Weights of a small mixture-of-experts language model, trained from scratch on English Wikipedia.
Size: 11 layers, 19.5M parameters.
Training: a variant of Adam for the experts, 579M tokens, 4866 steps.
Below are experts of layer 8 (counted from 0) of a mixture-of-experts language model. Rows are named router (the router's row for the expert), gate (a neuron's input weights, with its number), up (a neuron's input weights, with its number) and show model dimensions 0-127. Each number is 50 + 10 x the weight over its row's rms, rounded and kept within 0 to 99.
Before each expert's rows: a language model's description of what the expert responds to; "mostly gets" lists some tokens that are sent to it at least half of the time. This comes from a sample of Wikipedia text that the model never trained on.

# expert 41
It responds to: Line-start list markers
mostly gets: "=", "   ", "====", "',", " :", "|"
router:53 45 43 29 49 58 58 46 62 50 32 44 56 66 58 56 50 45 54 55 51 56 57 37 34 48 44 47 48 36 43 57 32 64 64 42 52 47 37 55 42 68 58 69 49 36 43 39 55 49 54 47 52 50 42 46 57 72 41 62 51 43 48 49 45 58 54 64 37 55 48 54 55 53 71 58 49 46 59 62 42 57 37 47 56 52 39 64 38 53 34 50 64 52 48 33 56 37 41 39 56 57 51 29 34 50 53 38 45 46 68 50 57 48 23 54 67 34 59 58 65 56 64 37 55 37 59 65
gate2:57 44 62 50 47 47 51 63 73 61 46 62 63 64 72 40 42 59 46 51 59 61 42 52 56 53 68 53 41 67 71 51 55 59 61 59 50 44 41 38 59 37 55 54 60 40 43 70 41 52 55 70 59 64 54 51 43 43 54 61 39 43 53 39 39 50 49 45 47 35 52 52 62 46 46 50 48 48 36 56 45 41 58 53 45 47 44 30 49 43 42 63 46 43 56 55 38 55 68 55 53 55 26 50 58 55 50 40 39 68 43 57 28 49 50 57 62 59 30 55 17 52 54 44 55 53 51 55
up2:66 44 60 49 37 51 57 48 78 68 44 54 51 66 52 58 52 53 58 54 53 64 37 44 62 50 70 53 42 56 50 51 31 61 62 48 41 39 35 45 43 50 58 69 58 39 50 62 61 55 56 49 48 55 50 42 40 55 43 60 57 28 69 38 41 59 64 46 50 53 38 52 79 56 54 43 59 38 42 61 34 48 57 46 52 42 56 48 46 56 46 73 37 41 34 53 54 55 65 49 40 49 42 47 56 55 50 44 40 51 36 45 54 48 48 58 69 59 48 51 45 72 57 34 44 34 46 65
gate3:60 54 32 59 61 38 53 69 57 53 60 66 44 50 55 38 52 52 61 30 30 60 57 53 49 48 48 66 32 61 61 60 42 47 53 45 54 30 43 61 42 48 52 51 30 54 59 33 55 41 76 68 44 54 49 34 62 49 29 65 51 64 62 64 38 46 51 49 35 53 45 58 34 59 47 52 48 61 50 50 38 48 37 41 45 49 54 37 46 43 47 59 59 45 46 47 35 47 38 51 56 41 55 61 49 65 32 31 56 63 38 53 49 54 56 46 62 56 57 58 50 58 56 48 44 64 33 55
up3:56 43 42 62 54 42 51 63 46 42 61 40 44 41 51 52 57 39 51 41 49 59 54 42 45 50 54 73 48 44 52 57 58 50 56 59 48 50 58 64 55 31 59 67 53 36 25 51 41 43 39 56 47 63 52 47 40 61 64 63 38 39 35 56 32 36 56 45 51 41 40 59 45 45 57 61 45 46 50 48 60 50 70 35 60 58 43 35 48 47 52 52 46 34 54 57 35 53 44 47 59 44 59 65 63 62 30 50 60 62 27 39 43 53 48 50 61 52 51 54 45 43 77 62 44 65 30 68
gate4:38 70 53 55 41 56 54 53 71 62 44 51 60 53 34 45 40 59 66 46 34 60 46 50 60 48 60 37 36 55 49 48 43 57 57 69 35 48 56 55 52 59 51 56 42 43 62 43 38 58 39 45 59 66 66 52 48 46 42 60 37 57 75 65 61 69 37 34 57 41 52 48 73 70 48 44 49 57 55 54 41 33 45 54 48 64 67 51 41 55 50 57 36 42 39 56 44 53 63 46 61 57 63 56 56 54 60 52 42 52 64 49 34 48 40 66 59 52 50 53 38 57 64 32 37 56 54 46
up4:49 56 48 42 38 44 53 51 47 56 69 56 50 45 36 56 46 43 39 66 46 62 48 45 62 49 27 59 62 49 49 38 53 55 64 37 35 67 63 42 69 50 55 68 53 56 51 53 73 47 61 53 37 38 45 39 34 45 49 43 56 61 39 60 62 51 57 46 53 57 65 58 39 37 39 60 42 53 64 55 56 51 43 61 74 43 50 44 41 39 44 49 46 43 51 40 60 46 49 44 47 51 33 46 51 30 42 39 63 82 43 44 42 40 49 32 47 55 44 41 53 43 37 47 60 61 52 34
gate5:63 50 61 66 61 42 43 50 53 55 49 39 38 56 59 60 53 63 66 64 65 47 62 47 32 53 53 46 68 54 50 57 41 50 28 51 48 49 44 48 43 63 42 53 44 52 32 55 49 47 40 53 52 51 50 52 58 43 32 62 55 50 52 67 54 54 51 58 43 38 47 60 74 47 40 39 53 50 54 31 45 49 52 65 65 44 42 48 30 45 52 75 51 31 27 41 51 54 61 48 78 54 46 54 55 59 23 50 50 56 48 63 39 51 48 46 51 69 61 63 53 55 49 44 67 50 41 51
up5:25 69 53 64 54 49 42 50 49 45 60 52 56 49 46 54 52 50 46 45 49 51 63 60 66 35 71 46 35 57 58 49 61 27 55 58 12 55 62 53 51 49 45 58 48 48 42 33 50 55 50 38 64 49 48 52 64 49 62 53 65 27 49 39 45 42 50 30 49 39 32 47 70 62 56 55 43 58 53 57 70 43 46 57 45 44 47 53 49 52 45 48 42 51 42 52 65 41 54 68 63 57 59 46 46 57 33 45 50 48 53 57 56 56 37 57 48 53 53 43 53 57 44 31 29 40 58 51
gate6:69 58 61 65 44 49 46 50 66 62 66 68 37 48 50 49 30 59 42 43 61 70 55 46 56 54 38 51 49 47 42 61 44 56 45 49 50 35 39 66 36 58 34 60 42 44 43 51 59 62 41 65 54 39 58 47 41 60 46 56 27 50 64 50 43 42 44 39 50 42 58 40 70 62 42 49 62 56 39 47 71 55 68 49 74 57 59 39 49 50 42 65 46 30 55 44 55 54 53 57 54 57 45 54 49 53 38 71 57 40 54 66 45 48 52 52 50 55 52 45 73 42 49 47 62 53 41 43
up6:36 39 48 52 38 47 55 44 40 42 47 58 29 39 41 45 49 51 48 46 38 46 55 65 39 46 31 78 48 51 56 50 55 47 53 55 30 55 52 37 60 56 57 53 39 49 51 45 66 39 49 50 52 59 36 55 48 47 36 55 63 63 55 30 54 45 50 51 53 57 46 54 28 68 63 49 37 45 57 47 47 48 31 49 44 56 42 52 33 38 48 30 48 42 48 54 54 52 33 44 49 52 63 35 59 51 38 42 57 55 34 41 69 50 62 47 50 62 30 53 49 70 62 49 19 47 49 58
gate7:72 57 54 53 52 49 44 54 62 52 36 65 57 45 53 53 43 53 33 44 59 63 46 54 64 64 58 54 69 53 53 53 55 35 54 55 53 44 30 48 39 37 53 30 53 56 55 43 46 56 51 65 45 63 57 56 43 49 39 49 27 34 42 31 61 55 53 56 46 54 59 53 47 51 28 36 53 58 26 43 39 47 45 52 34 40 62 43 44 53 47 36 38 27 44 55 49 52 55 52 40 33 32 52 39 73 70 55 46 52 51 45 59 52 59 38 59 56 53 42 57 41 57 55 35 65 53 59
up7:46 64 48 29 64 46 48 56 38 47 48 47 45 61 65 46 61 53 72 44 36 50 64 38 33 48 52 45 53 65 49 48 47 60 68 59 66 58 51 46 50 45 49 61 31 38 51 55 67 64 47 48 37 64 47 60 47 50 59 44 55 67 37 50 49 37 49 49 32 48 51 63 25 60 64 68 59 59 60 54 59 45 39 42 43 43 63 53 71 51 43 63 61 76 50 48 56 38 44 49 44 47 56 43 67 44 57 48 62 49 38 61 56 44 57 39 43 57 33 52 46 59 57 55 52 44 42 35
gate8:31 65 57 54 64 42 56 55 54 68 55 56 51 30 52 55 49 62 35 51 61 39 36 58 43 54 53 49 43 51 62 51 64 40 49 51 43 44 40 43 43 61 58 50 42 41 53 49 55 56 49 55 64 46 64 39 48 53 32 51 32 58 55 45 69 55 33 38 42 24 45 31 53 43 34 31 53 47 58 54 68 33 43 47 51 51 51 57 51 30 52 36 43 63 48 72 63 60 42 58 57 45 40 54 61 48 35 67 47 57 54 46 52 43 49 76 44 54 50 45 72 49 53 39 54 57 52 43
up8:47 50 33 49 51 51 48 58 35 37 43 47 42 58 48 55 56 48 59 64 43 52 51 55 62 56 48 46 65 56 45 51 32 62 37 58 52 52 67 64 42 49 40 35 51 45 37 64 39 52 45 48 48 61 41 55 46 32 70 44 55 42 37 51 48 56 65 63 59 69 52 59 40 40 44 42 56 48 35 39 45 75 69 63 48 51 52 37 59 79 51 64 50 50 65 52 35 48 39 51 61 51 32 58 36 53 49 42 53 43 37 38 52 53 54 25 46 52 63 44 31 53 37 44 46 52 38 52
gate9:71 62 63 53 42 32 38 58 39 65 70 60 44 61 41 43 36 55 59 37 52 46 53 56 59 47 68 58 28 67 57 66 54 45 65 61 52 52 47 43 47 53 63 69 48 51 52 48 63 41 37 37 52 47 41 59 68 52 50 56 51 50 54 52 57 55 49 45 46 49 60 49 61 55 48 48 63 60 64 55 66 65 54 33 45 53 73 57 38 65 58 49 50 44 64 40 55 55 28 46 41 43 44 45 54 46 45 47 73 63 51 51 51 57 57 50 62 56 33 47 48 41 70 46 54 29 48 42
up9:52 58 41 47 40 44 64 35 58 48 38 37 56 46 45 67 52 52 43 68 51 54 63 43 36 54 44 67 61 60 52 57 55 53 46 47 41 55 59 58 61 40 32 42 66 45 49 44 47 42 42 57 58 59 46 37 52 55 49 30 46 36 33 40 56 48 63 53 71 49 56 52 52 65 48 50 40 61 49 39 53 46 52 50 32 52 58 46 62 61 46 55 54 70 60 60 47 55 43 59 57 61 57 65 36 62 53 62 23 66 54 66 47 46 63 55 36 27 59 62 35 63 56 61 65 58 59 49
gate10:55 49 44 59 58 49 52 50 67 64 56 61 37 34 57 54 63 56 47 56 46 55 47 54 64 52 54 54 37 42 60 57 38 49 62 58 48 41 54 58 54 27 54 51 60 44 49 41 52 48 43 45 41 44 52 48 49 56 44 40 57 40 38 46 53 57 27 45 42 47 76 63 62 62 49 42 41 60 67 37 32 43 54 47 52 48 59 55 33 30 54 46 52 35 15 54 46 48 39 58 70 44 27 53 62 70 59 63 39 59 55 53 43 57 38 50 51 50 56 47 35 46 67 52 46 67 46 43
up10:49 43 52 54 57 49 50 42 70 69 47 52 55 40 39 55 56 44 60 41 57 60 57 58 56 26 39 57 49 51 55 55 38 50 47 57 43 59 42 50 44 18 44 52 53 25 63 40 56 49 72 53 56 60 53 55 56 56 34 32 65 44 49 54 44 54 42 61 56 46 52 47 53 54 56 46 48 54 56 46 40 39 48 51 50 38 66 41 47 56 46 40 45 27 49 49 58 52 53 61 47 32 43 56 31 39 58 32 50 68 55 47 61 60 59 45 39 36 51 54 52 57 74 58 28 44 67 60
gate11:61 48 66 43 48 19 50 62 60 53 49 48 54 52 63 52 41 64 53 37 33 69 55 48 43 46 49 51 64 50 47 51 57 52 64 64 66 45 39 22 56 57 46 59 54 48 49 43 68 58 59 75 42 45 47 46 40 41 42 51 53 54 45 57 43 46 59 51 55 38 45 53 18 35 32 50 68 47 41 58 53 59 46 54 35 58 59 56 48 34 50 54 55 54 54 43 50 57 47 51 41 41 34 50 48 60 33 56 67 60 50 58 47 48 62 40 50 75 48 50 60 35 57 49 49 55 44 39
up11:39 53 48 46 32 60 58 49 50 59 39 37 62 50 51 53 50 57 52 26 45 69 51 51 52 49 67 63 45 53 42 52 35 52 64 44 43 36 21 44 56 48 49 50 38 44 79 38 69 59 53 54 34 81 42 48 39 49 33 55 41 45 52 45 48 47 60 43 42 52 67 63 54 56 25 44 57 48 54 53 37 48 45 40 42 39 72 52 43 44 55 39 42 50 62 57 49 48 56 38 50 51 46 42 42 53 60 56 51 49 37 53 51 42 65 57 66 62 53 51 58 57 63 51 41 55 50 61
gate12:58 58 41 39 57 50 53 59 50 40 48 52 57 49 63 27 55 55 60 58 27 49 45 49 38 47 42 55 59 49 48 42 54 30 51 53 45 44 42 59 63 45 44 29 36 50 58 72 57 51 54 43 56 62 63 53 45 55 38 60 42 49 78 44 43 65 38 43 53 51 45 58 54 64 52 40 55 45 41 56 61 46 54 39 53 58 64 54 47 31 48 35 31 27 45 74 49 48 64 56 51 58 55 60 45 33 54 54 61 41 47 48 37 53 60 72 54 50 45 37 33 31 48 42 45 38 49 51
up12:77 41 56 49 45 45 46 43 41 56 43 60 34 43 52 43 35 43 29 22 69 64 38 44 56 53 47 31 43 57 62 36 31 60 52 52 62 55 31 35 38 44 55 50 58 56 44 47 61 52 70 48 50 42 61 45 49 32 54 48 37 56 48 66 45 41 50 61 35 49 58 38 48 35 43 69 39 56 48 44 54 60 51 52 48 34 41 38 61 56 50 56 49 61 50 34 46 53 56 49 42 44 58 48 48 42 36 54 47 64 47 37 54 43 41 37 58 67 48 55 48 48 52 62 62 67 59 45
gate13:67 43 70 53 51 31 43 60 52 47 49 83 34 51 65 51 47 61 35 34 50 51 56 59 52 56 62 36 70 59 53 40 57 55 39 60 48 55 52 50 64 58 45 44 45 57 41 66 58 42 50 45 38 45 70 50 49 53 51 52 39 52 40 55 44 58 51 58 54 41 46 57 36 64 54 37 59 44 34 49 54 44 52 59 38 56 41 55 40 44 48 47 49 23 31 48 58 69 32 57 49 54 53 60 45 46 50 43 50 52 54 47 59 54 43 09 50 56 57 52 57 52 47 36 50 54 51 56
up13:45 61 65 45 54 40 52 52 41 48 32 64 46 42 61 41 59 60 61 59 64 49 71 48 39 47 28 38 60 49 59 48 43 61 38 48 53 57 58 49 38 58 65 35 44 51 39 48 61 43 66 53 52 49 50 57 78 39 46 51 59 59 34 61 48 50 53 55 35 51 61 61 43 45 49 67 38 65 41 54 36 27 39 54 56 56 38 43 47 37 42 71 59 49 43 48 54 44 45 52 63 42 66 46 53 51 26 46 54 61 40 60 57 54 44 33 58 53 58 60 53 50 36 51 44 61 68 46
gate14:39 67 72 40 27 48 64 55 34 45 54 54 58 34 47 21 58 59 56 51 47 52 64 48 55 42 38 47 54 52 53 54 76 66 61 60 47 52 48 31 52 43 44 61 36 36 62 45 39 74 49 58 60 53 59 42 39 55 46 41 38 64 50 55 41 68 49 33 53 50 54 48 37 53 42 50 47 59 57 45 52 57 37 51 43 62 48 48 52 43 56 56 50 49 40 54 54 47 41 55 40 55 30 53 58 55 66 69 59 60 39 54 48 47 49 37 54 49 43 42 47 52 61 37 49 77 46 37
up14:63 55 48 44 40 51 61 49 53 52 45 48 60 48 54 20 49 62 40 55 50 66 58 55 55 56 50 64 59 57 52 54 66 65 56 51 43 60 61 29 28 41 42 51 28 29 53 48 45 69 43 29 63 51 55 51 41 49 41 59 72 49 53 56 45 48 45 46 40 44 70 59 54 57 59 46 49 43 45 47 66 38 47 46 58 52 54 61 63 57 47 37 64 56 52 54 46 39 55 53 30 50 29 53 40 38 70 69 50 49 33 41 56 49 46 53 60 42 33 42 34 45 45 50 44 53 54 50
gate15:38 43 57 47 42 43 41 53 65 59 60 40 40 50 45 51 41 65 48 59 48 57 51 41 50 77 47 53 50 54 38 49 43 51 51 57 40 38 39 48 51 47 42 59 49 45 59 50 38 41 60 45 69 52 49 47 64 43 35 46 63 75 23 45 62 47 57 50 57 42 48 43 40 49 18 48 62 59 50 39 64 42 54 65 56 49 78 50 42 41 48 62 38 45 40 41 45 50 46 47 46 41 29 46 51 49 56 53 48 57 53 54 29 44 39 68 37 46 40 37 51 47 54 64 62 65 44 31
up15:49 38 61 42 26 42 37 47 56 62 40 37 45 64 33 53 57 53 57 45 42 43 43 34 47 62 46 60 51 63 33 46 29 61 65 49 58 41 48 51 31 68 59 61 41 60 65 40 41 43 50 60 72 54 44 53 63 48 42 67 55 59 48 46 52 46 52 60 45 45 45 41 47 58 17 52 56 44 57 47 48 54 33 42 40 47 69 63 38 49 53 59 44 49 38 41 68 41 42 47 46 36 42 41 38 42 62 56 51 40 59 45 55 46 58 72 50 47 36 51 61 59 53 61 45 51 51 48
gate16:51 62 45 73 80 55 45 62 44 67 59 45 57 50 47 50 52 50 56 46 43 69 61 59 65 42 58 60 20 59 50 50 47 59 48 60 52 67 67 69 57 64 48 64 52 26 44 51 54 52 52 69 40 48 55 39 56 43 60 55 36 50 31 53 53 42 44 57 60 51 53 50 50 57 37 36 45 44 39 48 58 55 52 39 41 57 60 38 47 33 56 47 42 53 48 60 45 68 59 52 55 48 45 56 69 55 49 35 59 56 56 61 48 41 60 38 42 48 47 56 37 40 66 41 61 58 37 48
up16:52 67 49 52 55 41 48 50 45 63 35 52 35 50 40 40 38 50 59 44 38 45 51 54 57 51 52 71 73 60 57 53 43 51 53 68 56 51 53 70 53 55 43 64 39 47 49 40 54 39 68 62 40 64 52 54 86 50 54 60 40 50 41 53 65 66 62 47 40 54 41 43 48 75 47 49 29 59 55 42 71 50 51 34 44 59 40 45 47 53 58 39 53 43 51 46 60 55 42 56 45 38 59 50 28 49 47 44 60 48 36 44 45 27 47 42 52 54 55 49 46 40 62 57 54 48 34 59
gate17:42 39 65 48 44 34 49 56 71 44 42 65 43 53 68 40 60 66 59 67 67 45 44 61 52 43 62 72 49 48 54 40 45 27 53 57 24 48 50 50 58 42 50 56 49 34 54 47 51 54 38 72 50 55 59 48 44 60 41 45 59 53 53 57 43 57 48 51 46 47 71 50 56 44 65 48 65 72 49 51 38 44 29 45 49 43 35 44 46 35 61 60 44 53 44 42 60 39 63 44 41 35 35 49 66 45 69 45 44 40 52 56 35 57 47 55 52 41 42 38 49 54 59 43 62 56 43 49
up17:51 54 41 35 34 41 51 54 53 49 50 45 31 36 45 54 66 42 48 51 61 50 38 51 68 23 37 45 47 35 56 42 38 45 33 49 40 45 50 40 59 51 34 39 64 54 28 49 64 57 45 34 51 39 30 50 41 53 60 45 64 33 62 44 54 47 43 43 46 42 31 48 44 41 75 44 50 49 44 41 50 28 42 34 46 55 48 50 60 59 57 57 58 45 54 60 53 50 62 56 54 53 46 47 57 30 46 56 57 59 33 41 63 55 47 42 57 67 44 49 58 65 72 47 55 45 50 38
gate18:44 57 55 49 45 43 50 53 58 62 61 43 52 53 42 47 45 63 54 49 45 60 61 39 56 45 39 35 47 53 50 41 44 53 42 42 45 60 69 68 43 61 48 55 41 45 53 46 57 65 58 37 53 36 37 67 69 44 53 38 59 53 58 46 62 60 38 40 78 31 34 37 75 54 58 57 64 61 43 48 64 42 46 44 37 77 62 45 46 71 46 70 46 57 46 45 54 52 56 52 62 46 43 52 50 40 55 51 69 59 43 46 35 39 34 48 58 53 49 44 56 50 61 53 53 64 45 33
up18:53 33 48 52 49 56 42 51 51 59 31 50 52 47 55 48 71 44 40 50 27 36 71 59 32 38 33 61 46 45 52 49 48 37 51 62 31 55 53 31 53 55 50 40 70 64 59 56 41 31 37 30 64 53 62 55 37 49 44 48 53 57 66 47 45 28 51 48 64 44 52 53 40 47 62 61 36 45 59 57 40 53 78 48 57 52 35 56 54 41 56 35 50 41 50 51 59 61 37 51 58 50 65 49 51 26 43 49 64 60 49 46 42 51 47 55 38 55 54 53 44 57 50 47 54 44 56 46
gate19:70 58 55 61 51 39 47 49 68 45 54 40 69 46 42 42 54 66 48 42 53 45 27 44 48 49 21 44 29 55 65 41 47 48 40 55 34 45 55 52 26 48 38 45 52 48 46 54 53 54 57 49 57 54 51 61 60 44 36 50 56 58 58 45 68 40 61 49 55 35 40 64 61 38 41 38 46 58 49 53 49 33 45 36 48 53 65 58 59 55 47 50 28 44 34 60 57 61 38 48 54 52 50 53 43 48 36 54 62 45 56 59 50 61 46 74 52 50 48 43 40 27 24 49 58 51 47 55
up19:69 63 64 48 39 44 65 49 83 43 63 61 68 47 35 42 53 63 49 42 52 39 34 47 53 29 47 47 48 45 43 49 43 59 55 58 54 32 57 48 44 45 38 62 43 48 38 48 59 44 35 72 49 65 48 51 53 62 35 55 34 52 63 52 67 45 74 54 48 41 35 63 54 51 53 44 55 61 43 50 62 61 37 35 45 55 58 49 42 65 52 51 47 43 41 51 57 37 44 50 47 53 40 40 30 56 39 38 47 29 60 57 57 48 43 68 53 47 41 46 56 46 52 46 44 50 44 49
gate20:34 60 61 52 43 53 41 53 70 42 46 68 48 34 32 56 53 59 60 41 41 62 53 48 59 53 53 61 33 56 46 59 54 58 41 46 33 42 38 40 50 50 38 48 51 42 66 61 38 58 50 47 55 58 52 45 43 46 43 43 58 46 31 40 50 50 52 57 69 48 47 48 75 43 42 50 61 57 40 55 51 47 37 71 51 75 63 43 41 66 52 46 46 49 48 44 27 53 56 45 65 58 49 64 66 80 64 46 61 54 50 53 35 51 34 64 51 54 38 46 54 61 40 57 57 52 49 40
up20:55 41 38 53 48 60 36 49 32 56 65 52 41 46 51 49 69 47 52 58 47 38 41 44 67 41 76 65 54 58 54 51 51 26 48 38 61 71 51 52 44 45 59 39 56 48 44 48 47 36 67 49 68 60 53 58 48 35 35 56 53 44 72 77 49 50 50 51 43 70 53 68 43 50 37 57 45 55 47 44 41 79 55 41 38 49 46 45 42 58 43 35 64 53 59 55 52 49 53 56 39 52 43 59 51 28 53 39 55 50 33 39 56 53 57 46 54 53 59 37 49 53 54 53 57 49 45 62
gate21:73 47 49 46 48 50 41 50 53 51 44 61 45 37 46 61 56 58 25 30 40 76 48 69 63 52 60 60 47 52 52 45 73 49 50 36 67 28 60 52 60 58 40 55 45 52 53 48 41 45 48 31 48 55 42 44 59 55 49 41 39 38 44 55 54 37 52 53 32 49 66 60 64 59 47 38 44 61 40 44 42 50 53 43 50 43 60 46 36 56 59 40 31 44 42 51 41 73 54 48 49 51 41 46 57 76 47 49 49 62 47 53 51 47 49 32 61 58 38 37 57 59 59 62 56 34 46 54
up21:47 43 44 38 51 48 46 57 48 46 48 30 46 52 39 46 38 53 57 70 53 42 47 58 43 41 59 60 59 37 49 48 34 55 45 56 58 52 58 47 46 64 32 65 34 46 58 50 36 48 65 57 57 53 48 76 54 40 50 68 59 31 36 48 35 53 64 52 48 55 50 71 41 56 71 47 61 54 49 51 53 69 36 34 66 44 59 53 40 59 47 42 44 59 35 57 47 71 54 47 48 46 60 43 62 55 57 27 56 40 47 53 64 29 39 54 60 57 44 45 44 51 74 61 49 45 45 43
gate22:45 56 50 62 59 39 52 61 59 43 66 33 34 43 30 39 44 55 64 43 50 50 54 52 49 41 50 61 27 68 57 44 35 47 54 46 53 41 42 50 34 45 45 63 39 46 59 55 37 60 38 66 54 43 51 42 52 54 59 62 49 65 45 54 55 50 34 43 66 19 47 57 49 46 58 42 54 58 51 47 64 29 48 53 65 63 66 46 54 47 59 61 54 51 43 51 57 42 41 44 56 37 61 47 70 70 65 61 66 53 59 47 54 44 46 72 63 63 56 56 52 35 62 49 42 56 53 39
up22:73 37 50 49 45 45 47 38 31 73 46 60 55 47 57 59 37 49 36 63 64 56 45 62 45 44 51 50 55 37 55 50 58 35 48 29 49 51 46 47 47 69 51 39 49 48 46 53 53 45 57 35 41 38 49 62 48 38 55 56 54 42 51 67 47 39 33 50 39 63 53 58 55 37 49 44 33 34 61 50 39 49 62 51 38 31 44 52 64 41 59 24 51 46 63 56 67 54 43 57 56 48 26 49 56 39 55 48 43 53 39 56 36 64 59 26 45 54 50 54 51 46 44 44 66 36 58 55
gate23:52 58 50 54 56 56 53 44 58 45 61 66 43 41 21 32 50 53 61 34 42 44 38 53 61 55 44 37 45 57 54 50 51 45 48 57 40 53 56 71 38 38 42 48 47 44 55 44 46 65 61 40 64 37 44 57 70 61 45 54 48 50 39 55 68 55 59 45 60 40 45 51 66 65 54 46 57 72 43 59 67 39 33 46 48 63 43 52 37 63 41 53 38 54 40 60 40 57 43 49 62 64 51 51 63 62 35 48 66 43 46 67 55 53 49 71 56 57 54 44 59 57 47 39 23 48 39 46
up23:44 21 42 60 49 46 62 45 19 61 50 52 40 39 35 39 59 39 48 46 45 56 42 50 59 45 68 54 35 43 52 50 55 41 49 55 48 50 57 36 65 47 60 62 55 52 59 63 62 42 51 46 48 34 62 33 42 50 38 39 49 64 60 65 36 50 49 56 53 60 61 50 57 58 50 39 48 49 49 38 31 64 59 37 59 50 54 41 54 43 56 48 42 52 49 65 37 49 51 56 50 37 47 63 39 41 68 44 59 51 54 20 53 52 55 47 37 39 68 47 47 45 67 58 46 72 50 43
gate24:64 69 57 55 40 39 46 53 53 57 43 55 40 46 47 36 55 55 48 37 58 38 45 56 47 57 34 51 52 47 57 55 40 45 43 44 52 38 47 19 54 40 49 59 51 49 44 56 47 46 56 43 57 60 45 63 55 53 37 58 55 47 47 44 45 44 55 64 47 48 41 53 64 58 45 41 62 47 41 31 34 39 47 40 60 37 53 45 53 55 61 55 46 39 28 63 44 50 60 49 51 34 55 53 34 64 56 30 41 52 45 47 81 38 46 25 54 51 55 50 40 73 67 78 57 59 50 47
up24:48 47 48 58 61 65 45 51 36 47 63 45 49 51 50 47 40 44 39 53 44 62 52 60 59 52 64 51 49 53 61 40 57 67 57 29 61 56 49 48 39 48 52 55 33 60 52 45 23 37 53 55 56 44 67 46 52 38 67 42 57 55 55 55 42 25 58 42 45 54 44 35 14 50 62 53 29 32 38 56 52 64 54 37 50 54 46 52 48 42 56 33 60 67 54 35 53 53 43 51 47 33 51 41 48 47 47 58 50 42 31 55 57 45 74 47 50 55 41 42 54 31 42 59 52 50 41 43
gate25:55 60 40 50 47 57 46 53 59 74 57 72 44 35 58 50 46 63 53 48 58 40 57 50 58 64 64 68 42 64 61 55 58 61 49 62 50 53 41 52 57 46 28 66 26 36 35 48 48 58 64 65 40 40 52 43 49 53 41 43 45 41 64 53 50 54 47 56 47 47 54 53 77 60 47 40 33 64 36 38 44 38 54 59 58 40 52 46 37 46 49 54 43 36 32 57 58 43 65 63 54 34 42 51 57 57 60 58 44 49 58 56 58 60 59 59 61 43 61 48 42 35 50 47 33 60 60 37
up25:45 60 61 35 51 38 49 38 46 43 51 37 52 48 41 56 33 45 56 56 73 69 46 60 42 28 76 46 54 33 60 40 63 55 48 51 58 35 56 54 64 42 60 55 45 50 56 55 55 58 48 48 34 62 40 37 47 57 52 36 44 38 58 61 34 34 51 37 41 67 52 48 58 55 26 66 66 50 44 55 52 66 62 38 50 54 46 33 58 54 53 50 48 45 37 54 48 56 58 40 63 53 51 54 32 48 57 46 64 54 39 48 36 45 33 39 47 50 45 39 61 55 60 65 44 46 43 61
gate26:41 41 60 49 50 27 33 55 61 35 46 49 54 52 51 58 27 67 60 49 57 63 62 51 43 60 62 48 52 58 64 33 43 47 53 48 45 43 44 52 64 44 53 51 32 46 40 62 61 53 46 60 64 66 42 44 42 53 47 36 59 57 48 62 51 71 40 48 45 26 68 51 50 58 45 35 48 64 46 55 45 53 35 42 61 45 51 51 52 38 47 62 39 63 16 44 40 49 50 45 45 27 58 51 38 47 52 46 49 53 37 73 40 38 40 51 56 48 45 50 40 37 57 52 49 44 45 44
up26:46 72 44 52 47 66 55 52 47 47 53 55 43 36 55 56 47 48 32 49 40 44 47 51 63 38 48 37 49 44 42 60 64 37 44 53 61 69 27 51 34 57 45 54 69 61 50 47 35 55 54 58 47 35 40 62 75 46 51 54 38 42 63 42 40 54 66 53 62 53 37 32 63 44 36 52 46 56 45 60 55 47 48 34 41 40 58 47 53 52 55 28 50 47 57 52 54 53 58 54 61 43 60 50 45 42 55 47 40 46 60 37 71 48 54 55 56 54 38 50 62 23 30 74 48 59 53 53
gate27:61 51 51 51 44 45 67 45 49 51 51 54 60 74 65 43 55 65 48 56 49 47 57 28 44 42 36 53 55 47 40 52 41 59 52 53 38 62 40 44 47 57 57 56 32 45 47 39 65 55 48 51 49 39 45 33 41 55 25 71 47 48 61 59 47 53 43 48 43 50 50 49 51 70 44 60 53 55 61 44 35 64 39 58 38 61 69 60 39 37 47 45 61 38 38 52 48 31 53 41 58 62 41 56 34 22 60 57 69 48 50 56 52 50 29 70 65 43 51 45 37 40 51 47 57 52 54 48
up27:21 50 40 59 53 56 41 58 40 54 54 66 52 45 31 46 33 44 48 68 34 56 41 61 56 65 66 57 57 48 55 40 63 45 47 62 50 47 66 69 70 41 50 43 59 53 59 74 50 52 45 54 57 47 51 44 48 34 49 54 53 51 45 52 77 63 49 37 57 52 52 33 66 35 37 41 39 55 52 60 34 55 49 47 63 44 43 31 48 56 50 53 43 57 54 52 47 59 43 62 60 44 61 52 71 56 54 57 45 58 53 49 43 43 50 51 52 70 61 43 61 27 49 60 48 57 40 47
gate28:47 44 52 45 52 40 46 61 83 51 41 54 40 32 47 52 41 56 53 34 33 60 62 59 65 69 47 39 37 56 59 57 46 57 49 59 58 45 54 64 57 65 57 41 41 71 47 55 51 78 55 42 48 54 60 56 61 53 44 44 34 51 34 64 65 56 43 37 41 47 48 37 51 63 44 50 41 61 50 29 57 51 42 43 50 47 52 56 54 38 53 56 48 56 32 43 43 56 44 43 52 44 49 56 71 47 53 58 42 64 67 73 56 39 50 49 54 55 38 51 43 32 61 60 53 51 37 53
up28:67 29 41 58 40 56 51 59 60 66 46 49 60 49 55 51 45 45 60 50 42 44 34 41 71 47 40 38 60 36 43 55 43 43 53 48 32 52 39 65 46 46 60 61 53 42 53 55 35 48 40 48 44 34 53 53 46 54 50 48 42 54 52 45 58 39 30 30 53 52 49 56 46 33 48 58 54 46 51 20 72 37 61 72 68 53 54 55 48 31 39 68 33 49 45 58 61 53 47 49 58 58 33 60 36 50 44 56 50 32 58 53 46 41 59 33 36 44 42 56 42 61 38 54 48 46 49 52